From a checkpoint of a small mixture-of-experts model trained on Wikipedia.
Size: 14 layers, width 128.
Experts: 112 xIELU neurons an expert, 2 picks a token, a softmax router.
Below are experts of layer 3 (counted from 0) of a mixture-of-experts language model. Rows are named up (a neuron's input weights, with its number), down (a neuron's output weights, with its number) and show model dimensions 0-127. Each number is 50 + 15 x the weight over its row's rms, rounded and kept within 0 to 99.
Before each expert's rows: a language model's description of what the expert responds to. This comes from a sample of Wikipedia text that the model never trained on.

# expert 21
It responds to: Time expressions. Month names after day numbers, sentence-initial In or During before years, the time in "first time", and th in "19th century".
up8:29 52 37 44 34 43 44 64 25 47 78 44 32 58 27 52 56 43 47 50 47 42 41 63 53 30 48 33 38 53 38 35 62 55 34 38 20 46 20 36 45 46 66 44 29 48 15 09 16 59 68 29 53 41 22 47 71 55 76 41 50 57 55 44 34 35 41 58 72 57 67 53 63 39 44 35 54 48 56 58 41 23 43 48 70 27 74 67 61 71 52 41 42 69 36 60 63 42 49 63 31 24 46 43 35 42 49 26 51 45 51 34 60 28 50 18 37 38 82 42 27 29 50 45 54 46 62 61
down8:45 38 41 53 48 69 55 31 54 86 45 62 53 52 80 59 63 66 47 64 62 47 62 63 62 52 18 68 42 59 41 66 67 34 57 35 48 25 40 45 34 40 56 38 38 71 48 72 63 57 51 67 50 42 54 40 41 55 53 30 44 54 53 66 71 59 30 50 36 60 34 65 27 49 32 61 67 39 18 25 65 62 37 82 42 67 62 59 59 81 40 31 45 38 56 30 24 83 37 28 49 55 38 48 55 49 41 22 59 31 42 17 44 21 57 45 47 40 56 30 60 43 43 49 53 57 88 68
up9:36 48 35 29 66 61 54 37 36 44 28 68 64 56 45 56 66 70 66 58 73 23 33 53 53 69 58 40 46 48 52 59 76 46 49 04 48 64 46 62 37 52 53 47 36 43 54 74 45 24 46 76 79 50 30 43 27 35 32 24 77 43 33 56 57 59 68 47 48 55 44 63 78 31 36 70 48 42 60 49 54 07 53 37 17 55 47 47 44 65 59 63 60 48 73 48 11 58 67 71 34 44 67 43 58 30 37 44 55 51 71 56 24 36 54 38 62 56 35 45 45 66 43 58 47 46 61 54
down9:39 54 12 35 38 83 30 57 76 36 46 42 31 51 24 40 63 29 57 36 35 51 28 46 68 46 47 60 45 63 58 53 48 56 44 62 39 50 61 47 72 53 53 60 60 17 68 68 31 74 51 13 48 46 55 23 40 59 66 33 62 57 54 41 42 55 45 58 61 40 38 66 67 40 57 70 61 74 41 35 41 51 60 93 70 53 91 54 46 53 55 70 60 31 82 32 52 58 62 66 45 69 62 52 54 58 66 72 45 53 34 46 54 51 56 48 46 68 59 55 74 40 50 81 59 39 60 33
up10:41 53 34 52 60 41 73 63 30 57 70 83 56 34 60 91 76 61 31 88 56 65 47 74 39 56 61 19 30 53 59 50 52 59 43 54 40 43 58 26 40 58 58 47 57 51 54 58 43 38 49 67 52 45 38 39 75 33 36 36 78 39 61 41 54 58 53 38 09 63 38 38 57 65 59 40 54 58 37 53 49 70 62 36 72 54 82 48 41 64 35 51 45 44 62 29 47 44 61 42 43 44 32 65 44 30 59 60 38 30 86 35 48 68 37 33 54 50 66 18 45 24 40 78 62 46 51 50
down10:72 29 40 36 31 53 44 60 44 61 44 57 58 56 53 58 44 61 44 37 41 21 42 75 57 45 38 46 58 51 63 59 09 65 72 38 37 92 53 52 45 69 46 39 55 47 69 63 65 37 42 45 73 22 42 69 65 31 71 49 65 42 45 52 63 31 44 35 41 64 46 48 62 59 65 27 37 40 49 30 52 40 72 27 47 59 28 59 60 69 36 81 49 26 55 75 44 51 41 11 43 42 70 32 54 56 42 21 72 54 53 43 43 59 60 53 50 47 23 33 38 55 24 28 60 65 31 67
up11:23 55 41 66 43 35 39 35 59 36 36 59 64 31 62 43 34 63 38 82 76 75 46 54 57 56 35 56 58 49 58 60 41 60 37 39 72 49 42 90 58 49 51 43 39 36 56 72 41 50 43 55 94 55 77 49 29 31 56 46 38 55 57 49 38 77 71 63 34 62 47 42 48 30 42 44 62 75 52 45 54 51 40 67 59 34 27 38 83 46 34 70 67 29 64 42 42 57 54 76 50 34 26 56 63 56 59 70 72 43 58 65 47 45 56 56 23 32 57 20 69 57 78 54 23 51 58 58
down11:35 48 51 45 52 70 62 73 73 50 31 21 66 70 61 34 61 50 35 33 47 34 62 54 38 51 61 57 52 59 51 38 51 64 60 35 03 55 44 76 32 64 30 59 37 49 33 61 56 46 42 50 43 63 14 49 70 26 50 72 41 75 57 54 70 36 44 21 48 45 47 28 44 40 70 39 24 41 48 32 57 51 51 47 59 43 69 44 80 58 71 32 43 63 47 45 43 40 34 50 62 62 49 48 48 65 65 48 91 50 70 29 42 36 51 23 45 10 33 40 30 65 39 43 46 32 61 43

# expert 22
It responds to: Table and label separators. Pipes between table cells, colons after field labels, semicolons, dashes and arrows in infoboxes and lists, such as "Concurrence:" and "Episode:".
up1:48 83 38 80 45 26 48 44 52 69 41 53 68 38 20 86 22 29 62 62 59 63 44 70 52 45 39 79 55 89 39 43 28 33 53 40 41 44 65 40 74 30 13 50 42 49 65 50 48 11 60 70 41 44 48 59 40 41 58 38 71 61 57 59 54 59 38 51 35 56 49 55 54 59 53 47 34 29 53 36 55 50 41 46 58 56 64 62 40 69 35 50 57 48 31 71 42 73 71 57 53 61 34 80 66 25 37 57 64 42 33 53 30 39 46 72 52 35 46 22 35 54 40 63 42 31 52 54
down1:40 27 40 34 28 33 52 44 46 39 48 37 58 71 58 64 37 39 40 43 35 51 29 59 39 58 43 54 53 49 54 49 49 59 59 45 35 74 55 41 51 60 39 64 53 74 44 50 41 45 51 32 61 37 78 57 45 52 56 51 67 47 33 64 42 43 38 54 40 79 44 39 64 26 27 30 57 42 62 17 27 39 69 80 55 90 19 43 52 63 35 49 61 19 38 49 73 64 73 46 47 76 79 46 40 37 43 45 17 57 54 57 62 60 69 82 45 59 80 28 50 58 58 31 52 86 50 55
up2:54 62 40 66 99 43 73 48 25 49 44 45 51 58 40 80 69 31 42 54 51 38 40 30 59 48 68 57 52 39 20 43 51 45 55 26 54 46 21 62 58 43 58 63 69 50 35 70 86 40 59 57 73 81 60 42 26 43 40 63 52 47 30 56 53 42 76 49 45 34 50 46 37 48 44 41 41 27 59 35 73 48 45 33 49 15 52 36 54 58 52 42 29 36 52 50 51 50 27 65 34 71 53 53 57 78 53 59 37 93 54 54 58 55 29 41 51 63 45 70 47 80 55 52 42 31 23 41
down2:57 46 46 66 62 62 47 61 50 60 24 24 62 47 59 46 27 44 59 34 39 30 55 34 44 64 45 47 45 76 50 36 42 40 69 28 49 55 55 44 79 59 69 41 47 45 52 51 69 50 62 66 48 48 20 61 25 71 46 50 73 54 53 58 75 33 42 87 55 55 37 73 40 44 37 48 53 35 54 45 34 60 28 52 35 64 84 53 37 46 30 41 35 71 43 40 62 64 55 31 51 53 55 25 65 84 77 58 38 32 37 56 62 53 58 35 24 89 67 61 20 79 29 71 54 43 55 51
up3:46 48 44 62 48 69 36 68 22 54 40 54 59 56 38 46 33 66 36 77 66 61 39 61 75 67 61 83 51 60 47 73 61 34 47 45 49 65 34 42 09 49 17 49 36 36 12 44 49 84 58 35 33 60 44 45 68 62 79 58 60 63 27 54 58 43 55 27 54 40 36 57 41 57 38 56 67 38 48 34 74 67 48 71 48 46 54 62 50 55 56 48 26 42 33 52 43 48 57 49 30 71 40 53 46 59 62 64 16 71 25 69 50 33 53 29 42 40 47 65 36 58 74 35 80 38 45 36
down3:66 46 52 36 60 46 45 48 60 70 63 56 34 36 62 59 27 32 40 45 64 64 48 24 49 34 56 40 74 45 42 56 59 64 21 52 81 38 48 33 55 52 60 68 60 49 68 39 45 61 45 84 61 38 43 57 65 48 46 58 59 45 63 55 61 48 61 70 47 45 86 41 55 55 75 64 73 54 68 52 34 43 55 39 61 04 47 38 47 53 29 31 32 48 89 70 32 31 76 53 60 54 54 67 24 38 27 36 63 68 40 52 38 33 24 96 53 59 50 51 41 40 58 43 50 42 68 59
up4:56 36 38 52 64 26 73 52 39 64 55 59 37 53 43 68 51 19 52 56 28 48 70 35 43 63 33 36 56 39 33 80 47 63 45 68 50 70 28 23 28 44 58 45 79 64 66 22 37 79 49 41 38 48 14 25 57 72 60 66 40 78 61 53 61 55 63 34 32 68 52 58 56 50 37 43 36 39 42 53 43 81 67 44 72 51 58 58 56 57 48 54 53 47 53 37 58 33 65 38 51 72 72 51 57 41 35 74 50 40 38 41 33 44 47 56 49 29 61 69 69 50 19 68 38 65 27 18
down4:60 45 49 50 22 48 51 77 47 64 43 29 56 41 48 56 31 44 42 35 75 51 52 59 28 76 52 62 43 42 50 56 39 53 66 70 61 61 50 30 48 46 71 19 61 66 82 59 48 50 38 46 66 52 61 64 49 42 63 72 60 59 63 43 47 41 72 34 22 65 42 14 60 81 47 43 20 57 61 35 40 45 74 52 67 26 61 42 34 23 25 65 58 29 39 67 85 45 55 64 49 42 61 34 49 17 71 37 25 76 31 54 58 48 55 51 67 37 75 63 53 42 49 39 36 46 46 60

# expert 0
It responds to: Table cell separators. Pipe separators closing table cells after numbers or names in sports, election and episode tables, plus semicolons, middots, percent signs and country codes like GER, USA.
up3:13 53 47 54 36 36 72 43 48 53 33 70 14 28 50 55 46 43 31 74 67 55 57 53 58 45 42 26 34 50 43 86 87 50 49 67 67 61 49 34 52 61 58 44 25 66 57 52 45 21 95 61 27 52 42 42 71 45 43 34 50 51 43 54 50 43 58 46 68 29 51 50 55 50 36 47 47 63 40 64 22 58 53 69 32 62 44 40 40 35 77 58 59 79 56 79 55 29 62 39 42 81 61 81 48 38 36 44 49 55 48 56 62 31 24 57 54 61 32 51 27 55 44 52 46 37 55 60
down3:39 67 45 40 43 52 46 56 38 81 43 36 51 59 45 36 47 44 74 67 64 41 61 46 29 47 52 59 57 78 31 44 49 41 55 57 74 67 55 30 31 46 56 50 13 63 60 52 32 23 20 64 38 43 33 31 68 44 30 25 56 33 41 60 57 59 50 35 55 46 58 70 65 49 65 40 40 77 58 57 55 35 77 48 28 56 40 42 38 49 55 27 78 45 68 35 46 71 37 44 60 54 65 36 45 67 40 83 61 14 44 61 70 41 51 68 27 24 26 43 63 62 48 42 49 39 89 53
up4:32 74 51 73 39 25 37 52 62 30 53 44 46 47 22 56 73 34 59 71 49 58 38 30 33 53 72 54 55 54 38 44 41 46 45 49 49 50 52 62 65 32 24 23 48 38 39 12 41 71 34 59 69 80 75 57 67 43 17 30 44 59 55 54 44 36 54 54 38 51 37 43 55 41 37 42 45 46 90 26 08 30 41 69 58 45 59 44 69 60 32 52 49 33 80 61 32 60 77 78 56 34 30 41 71 50 45 71 49 68 56 54 66 46 42 48 69 51 49 40 57 59 48 50 46 61 63 43
down4:48 55 63 59 33 50 63 65 50 56 33 44 51 33 46 55 41 41 51 60 27 42 43 34 45 36 14 75 50 51 46 67 44 68 57 57 42 66 63 64 30 47 56 35 60 29 68 43 40 15 58 43 38 23 50 71 43 30 55 56 53 56 55 57 36 46 31 53 71 64 53 27 48 62 30 16 45 39 47 34 55 50 58 54 71 72 08 63 62 46 64 79 53 60 48 48 54 44 50 30 54 50 40 55 54 40 67 38 17 53 28 49 89 65 33 74 36 39 48 30 85 27 44 55 60 47 60 87
up5:17 43 48 56 59 50 37 60 38 60 33 54 68 50 66 52 48 36 72 54 41 26 68 40 50 51 51 21 43 62 45 60 60 56 59 36 56 63 47 65 42 34 70 70 85 63 46 61 49 35 72 48 51 49 35 36 57 55 34 45 32 67 68 62 79 65 41 28 39 49 64 52 51 48 45 81 41 36 60 80 53 44 63 61 55 66 66 64 45 58 57 04 72 67 42 58 51 41 55 63 23 76 46 64 45 93 59 41 43 41 68 43 48 48 71 23 35 74 46 42 39 46 12 57 42 41 36 65
down5:64 52 73 44 60 68 47 52 78 48 52 41 60 50 49 49 45 40 41 60 48 41 44 57 65 58 31 36 60 54 37 61 21 54 50 52 43 61 21 68 50 46 47 67 80 49 68 49 64 41 41 78 59 47 34 47 45 30 26 39 64 68 64 46 43 57 48 43 71 60 40 58 39 30 25 83 45 30 48 40 86 39 59 60 67 11 65 74 61 43 11 47 57 68 33 74 32 71 46 30 24 53 44 58 46 29 51 38 56 54 43 28 15 80 62 41 46 43 59 45 64 47 53 64 52 66 71 67
up6:61 70 50 66 62 38 63 54 51 82 27 72 72 56 48 64 56 42 58 33 32 61 47 44 34 29 48 59 58 40 60 52 33 53 43 85 54 46 56 22 27 40 49 25 91 53 68 62 40 84 34 27 35 47 48 67 46 56 57 44 40 43 49 77 53 48 34 55 61 41 39 46 52 51 32 64 47 43 43 53 43 81 22 22 28 68 58 57 41 29 61 17 41 54 46 75 66 69 47 51 57 30 53 56 64 28 57 43 55 75 39 33 38 32 55 41 71 51 51 40 55 72 47 52 46 65 70 19
down6:47 38 65 46 51 74 27 54 52 45 33 41 38 66 65 51 45 36 46 38 30 73 26 70 55 61 46 48 67 49 69 70 33 43 59 40 47 61 16 44 30 43 42 51 94 41 74 22 68 47 54 37 90 59 73 36 35 38 37 56 75 53 41 58 60 40 26 53 60 28 55 73 68 46 41 40 69 44 59 48 58 30 43 69 60 36 45 75 49 43 19 36 47 56 36 33 29 67 44 48 63 84 43 44 38 65 46 47 77 47 47 48 49 37 52 34 41 57 63 52 42 17 59 62 54 40 29 39

# expert 28
It responds to: Numbers and codes in tables. Opening digits of years and numbers in table cells and lists (1970, 1964), plus hyphens in model codes like MD-94X, F-4B, and plus or minus signs.
up5:47 21 43 30 29 49 26 19 40 40 50 31 53 42 33 55 38 41 69 51 49 58 67 13 33 49 34 32 54 65 49 64 49 91 27 47 23 63 51 78 46 64 38 61 55 59 43 54 44 37 91 28 58 37 47 30 54 46 49 37 86 73 70 32 54 63 62 56 54 59 54 46 38 39 34 47 57 40 46 45 42 68 63 72 59 44 19 48 43 54 44 74 51 33 58 44 31 30 40 62 49 59 69 61 46 51 55 55 42 70 62 45 60 71 46 51 51 55 43 76 79 43 28 38 22 48 50 69
down5:70 73 57 60 61 42 63 70 60 62 71 35 34 49 65 46 39 52 44 56 48 55 31 28 24 53 56 61 35 33 66 70 42 60 56 68 61 48 52 58 17 64 49 09 33 69 54 80 52 54 43 63 46 53 57 54 60 30 34 77 23 47 58 37 46 45 40 52 40 45 66 49 05 79 26 50 51 58 55 52 59 29 41 57 38 58 56 30 40 56 66 45 50 19 53 62 51 67 51 48 31 33 70 56 75 66 47 44 62 35 45 37 42 37 77 36 38 35 64 40 33 49 90 69 61 45 60 66
up6:27 56 63 55 62 39 63 55 22 56 55 34 41 68 61 68 78 49 48 52 57 54 60 40 45 39 69 68 43 49 52 51 29 65 55 46 24 43 59 48 92 53 63 56 25 26 49 47 46 58 18 53 62 60 31 70 48 47 81 31 35 66 68 83 43 52 42 55 55 43 68 70 63 42 54 61 60 42 68 28 51 53 40 36 78 31 41 50 69 43 72 36 74 35 36 18 40 37 62 38 44 21 71 34 41 46 52 67 40 33 48 66 56 59 45 50 66 46 55 20 35 53 47 51 32 85 67 41
down6:84 42 71 53 50 63 61 57 42 64 61 37 55 53 59 63 23 38 40 69 58 47 45 42 65 32 49 49 76 50 58 56 37 41 61 63 50 50 15 55 34 79 42 46 74 66 53 46 51 46 38 43 47 57 70 40 17 23 57 57 48 46 40 53 44 39 49 89 80 53 52 63 37 45 82 63 53 90 59 56 33 34 62 36 48 23 34 88 58 46 47 50 44 22 37 49 30 35 34 51 60 56 87 39 42 47 46 45 51 34 64 65 49 42 67 48 54 39 54 33 50 32 13 51 66 52 44 63
up7:72 48 45 55 27 57 76 51 26 43 34 55 54 64 48 82 48 35 38 72 35 57 34 50 53 51 29 29 44 50 42 34 42 47 42 56 42 56 51 91 52 38 51 53 45 34 74 57 38 55 37 47 46 65 46 31 58 24 35 45 72 27 71 38 29 46 21 40 45 66 54 51 61 34 35 49 64 32 68 61 33 52 25 21 63 52 47 58 67 67 76 41 38 52 28 56 21 28 35 65 60 76 28 39 46 76 65 79 57 49 55 67 48 41 38 77 73 55 50 60 67 60 67 39 66 37 36 54
down7:48 37 50 39 48 24 49 58 54 52 44 41 38 44 30 50 45 58 51 40 74 42 56 70 60 45 71 68 44 44 56 37 39 37 53 51 34 26 54 49 54 73 59 37 64 26 70 82 43 56 72 48 50 26 40 56 58 40 45 40 42 63 50 42 30 20 52 50 36 76 29 39 56 23 68 76 34 37 63 48 44 52 66 63 39 63 56 73 44 43 40 68 62 53 78 52 54 49 57 26 52 56 38 64 58 52 55 75 11 56 25 22 15 65 53 70 62 27 15 58 48 57 27 58 85 56 32 46
up8:42 29 34 38 72 46 28 90 60 80 25 67 43 45 38 43 47 26 45 39 38 57 31 76 42 60 41 60 68 57 76 48 35 58 46 49 45 66 50 27 60 39 40 55 54 43 31 56 66 34 41 33 54 51 31 09 45 57 33 86 43 54 58 43 43 62 51 71 42 47 82 27 71 46 51 41 72 46 52 55 49 52 25 73 59 53 45 62 44 32 50 49 26 66 64 46 56 39 47 28 56 52 21 48 47 52 46 46 59 44 35 51 42 42 62 21 32 42 70 40 29 33 42 55 52 56 05 37
down8:63 55 33 58 45 45 32 71 43 74 60 56 68 25 22 64 46 50 56 53 24 45 58 42 47 26 47 20 76 43 45 37 49 64 66 28 57 45 52 37 23 55 46 60 47 55 68 72 36 55 38 62 51 38 38 28 39 51 45 75 55 53 26 23 23 48 48 67 41 26 41 36 49 57 44 31 29 19 57 44 69 85 34 63 43 52 53 21 46 37 54 23 59 69 29 64 46 71 78 47 59 56 67 37 33 57 39 56 43 60 55 66 61 31 70 36 36 61 65 67 63 32 56 24 47 70 59 55

# expert 32
It responds to: List and table line starts. Line-initial dash bullets, pipes and line breaks in infoboxes, lists and tables, e.g. "- Born:", "- Status:", "| Party |", row-ending newlines.
up11:44 57 50 72 32 48 22 58 45 27 48 50 48 48 39 37 62 38 74 35 57 43 62 66 39 31 26 23 37 51 39 52 68 33 13 33 38 31 34 55 39 51 25 64 35 46 28 57 73 36 38 53 54 50 48 65 61 58 57 35 44 77 63 62 58 62 73 23 63 29 81 68 55 64 56 66 52 44 36 49 42 41 47 47 53 32 28 66 34 50 36 64 53 57 59 62 38 53 60 64 48 59 34 15 36 51 55 82 27 50 49 41 60 10 40 62 29 47 78 57 47 50 56 54 35 13 39 54
down11:50 45 87 43 47 61 57 22 38 45 53 55 49 47 64 53 40 77 59 51 06 39 54 47 34 29 53 49 59 54 40 46 55 32 35 54 41 37 55 44 25 21 31 55 63 53 67 72 55 47 48 43 41 34 56 58 57 39 75 55 48 71 41 39 46 48 48 30 17 47 50 58 39 52 31 36 56 61 23 75 41 45 44 27 65 75 18 23 35 63 46 69 32 38 37 57 21 48 69 62 30 42 33 45 52 23 33 32 43 63 27 35 74 43 39 54 64 45 44 50 71 28 21 31 56 55 38 54
up12:39 68 60 45 51 36 43 63 61 53 43 43 40 56 43 89 48 46 38 28 47 26 58 62 61 27 58 62 51 26 41 46 22 49 49 43 54 49 38 36 37 17 56 48 65 52 44 41 37 35 62 35 40 72 72 44 38 59 24 61 27 48 32 35 71 42 47 32 36 63 60 48 67 38 33 42 28 38 42 46 46 74 58 60 38 80 83 48 27 61 86 50 62 29 39 25 44 61 71 45 42 72 67 40 49 43 45 35 65 69 42 40 14 35 81 73 74 54 47 48 36 55 52 42 55 36 36 31
down12:38 48 74 58 39 57 64 48 47 52 73 38 62 42 51 44 70 77 65 56 64 46 37 30 53 89 81 45 48 44 53 27 52 56 37 64 51 50 54 57 76 47 29 20 30 50 44 40 59 72 62 68 62 34 55 65 59 42 50 44 55 72 37 58 33 43 50 56 60 47 57 58 60 54 59 66 47 40 62 31 67 48 74 41 34 31 32 40 84 60 34 66 34 61 33 42 48 45 13 40 28 38 68 65 57 35 64 43 56 54 75 48 61 48 20 78 73 52 49 48 43 44 64 53 48 46 35 99
up13:48 58 21 57 59 45 60 42 39 92 45 46 41 48 36 81 67 57 78 45 73 50 85 53 52 42 62 67 56 47 19 45 33 23 58 63 28 47 43 67 47 41 27 47 49 33 32 55 47 45 63 56 53 65 26 59 52 39 81 45 57 61 26 55 54 47 55 81 44 59 35 46 52 34 45 38 60 43 52 26 33 34 45 44 38 50 86 46 63 44 44 78 74 33 75 42 52 63 52 26 37 22 42 61 75 31 31 50 36 76 73 54 46 50 47 40 73 52 57 46 31 62 59 52 58 57 37 51
down13:61 66 36 47 61 71 55 68 55 38 39 47 63 48 30 28 31 35 46 57 22 50 40 55 63 43 44 55 37 43 51 55 62 42 77 46 47 38 49 57 24 39 84 40 33 37 58 46 47 48 52 21 47 40 37 12 47 57 25 71 43 56 37 74 56 59 56 41 78 69 55 38 38 63 40 37 35 40 52 47 44 51 30 52 52 67 13 64 38 65 65 32 70 95 50 45 50 76 55 33 67 50 72 42 60 34 31 59 67 28 45 30 39 54 76 44 53 57 77 42 50 49 46 34 41 30 26 28
up14:48 66 48 86 41 54 74 44 35 22 40 40 60 13 34 36 21 65 63 41 44 57 49 60 53 59 27 23 38 54 24 58 27 38 38 57 57 47 26 60 32 57 52 48 64 53 03 49 55 37 60 33 47 43 51 56 74 51 60 46 67 64 56 72 52 65 57 26 67 23 49 62 46 59 55 39 59 41 60 27 43 44 58 60 47 57 33 61 33 59 50 63 38 49 50 67 54 53 43 67 47 50 21 65 56 55 40 68 22 40 46 41 57 09 74 20 17 39 58 35 49 53 45 52 46 34 38 45
down14:72 53 78 33 54 60 76 42 38 73 77 56 23 65 67 72 28 51 42 72 54 43 44 36 32 38 56 46 75 29 61 49 62 52 32 71 58 40 50 48 36 56 59 39 67 65 59 55 80 46 59 63 57 41 57 61 63 56 67 55 56 24 32 48 25 49 57 57 52 45 58 51 52 45 85 42 55 56 35 50 57 59 85 43 48 59 48 11 35 49 49 50 75 38 48 64 53 77 83 30 62 46 45 50 52 33 66 45 55 43 35 59 47 75 47 69 44 65 44 54 53 33 34 07 51 53 46 84

# expert 30
It responds to: Naming and attribution words. Words introducing names or sources, such as "named for", "as", "according to", "due to", "called", plus scattered odd tokens.
up1:27 77 54 46 76 67 56 77 61 45 44 65 61 68 40 62 43 61 44 59 58 70 52 44 40 67 66 37 36 57 59 45 32 62 56 45 54 50 80 68 56 69 61 50 64 36 50 64 20 30 19 41 49 50 34 41 39 60 43 34 48 65 58 34 45 78 42 39 98 51 32 61 67 26 23 47 77 43 60 55 55 50 67 74 45 59 64 36 64 43 62 33 56 38 28 45 34 52 73 38 27 35 48 57 57 27 58 47 62 67 72 41 53 36 14 48 36 35 57 42 35 48 62 32 70 54 77 54
down1:65 68 55 52 48 26 66 53 55 49 72 60 40 58 48 68 50 56 70 40 50 47 29 22 61 63 66 39 44 25 51 40 18 76 45 79 63 54 49 49 38 70 28 37 59 78 51 28 38 59 42 66 60 25 50 25 35 64 49 46 67 75 67 14 54 42 58 25 55 49 43 27 69 30 62 46 53 46 36 46 65 21 52 60 42 50 46 25 56 29 39 61 57 50 14 37 52 28 28 50 62 58 61 33 30 59 63 53 35 67 59 35 63 43 42 77 23 51 41 74 42 46 27 46 41 50 47 60
up2:38 49 42 60 54 52 51 45 25 52 33 66 52 25 19 54 40 24 37 38 57 80 70 14 44 62 68 18 63 68 60 73 26 75 38 62 63 43 26 48 38 34 71 44 50 40 35 48 61 34 30 59 64 60 42 46 44 31 50 37 65 72 54 66 45 45 53 22 59 55 61 44 67 81 42 62 58 44 53 70 53 77 50 48 40 59 65 39 80 33 33 45 62 60 65 62 48 44 79 63 45 35 33 33 72 41 39 82 37 66 43 42 39 51 36 47 44 43 24 45 27 38 34 50 53 30 46 45
down2:44 59 60 82 52 55 59 18 45 50 52 53 57 18 77 38 54 54 36 36 56 44 51 45 78 56 61 52 81 74 52 53 23 29 35 47 62 71 46 74 68 35 48 24 40 72 43 27 48 37 48 33 48 80 65 38 39 31 27 50 15 40 46 49 49 59 73 26 44 51 37 51 56 46 40 48 24 71 36 69 68 45 65 50 71 48 35 33 33 72 60 44 69 81 73 56 47 58 52 62 56 64 48 51 51 49 70 54 55 29 42 61 40 65 69 51 84 60 37 52 36 42 55 77 53 51 62 55
up3:54 87 36 30 65 64 84 44 22 58 63 47 39 54 71 63 50 63 61 40 47 72 34 52 42 54 61 37 77 34 45 33 17 66 40 53 61 39 47 14 39 49 45 72 52 49 46 48 74 47 52 57 51 46 71 51 52 43 61 49 78 63 63 80 63 40 38 48 64 54 64 37 57 72 31 47 50 41 45 65 57 46 50 25 48 35 40 63 55 58 43 66 58 71 58 33 35 34 40 48 60 61 63 37 96 58 57 81 53 38 36 33 08 38 56 45 26 31 44 41 79 45 43 41 53 54 53 43
down3:42 49 37 52 78 58 59 58 68 65 58 66 28 56 40 29 55 41 43 59 57 62 53 35 46 36 37 43 49 42 55 71 77 69 47 33 25 42 39 41 28 25 45 45 55 59 64 56 52 61 73 58 56 45 67 64 57 78 74 53 51 15 48 60 70 63 33 31 37 67 44 45 26 81 69 51 25 22 29 53 52 47 46 46 42 70 45 44 43 78 40 36 35 66 71 48 99 48 44 56 66 69 33 51 28 79 28 56 42 54 29 74 56 60 48 29 41 50 60 56 41 64 53 44 60 35 56 35
up4:43 43 46 52 55 51 53 56 55 44 57 79 39 27 39 64 68 58 56 28 57 27 62 30 75 26 20 50 40 32 51 36 28 72 40 51 45 77 51 46 66 39 78 43 35 53 51 52 50 49 42 85 66 53 64 36 56 35 45 34 55 56 51 72 63 37 61 37 56 22 43 31 40 67 46 40 40 94 39 59 24 66 30 35 47 45 67 68 47 42 40 37 68 63 55 50 51 47 28 29 19 45 64 45 42 47 37 52 67 47 50 59 37 55 42 51 31 50 29 08 39 75 62 24 43 41 43 26
down4:56 56 54 70 27 61 26 50 46 63 85 32 45 49 59 36 46 64 53 40 56 60 69 56 50 57 33 69 54 27 38 50 20 35 41 51 62 33 42 37 38 60 34 31 50 64 56 67 35 35 28 57 69 36 50 67 07 38 39 54 53 67 48 37 28 39 35 62 46 48 59 18 33 28 43 48 67 43 45 62 43 29 61 59 55 53 56 61 51 40 51 27 53 58 67 31 38 67 17 41 70 62 62 48 56 42 35 19 65 18 36 41 51 51 75 39 86 47 58 55 64 20 22 60 50 63 50 41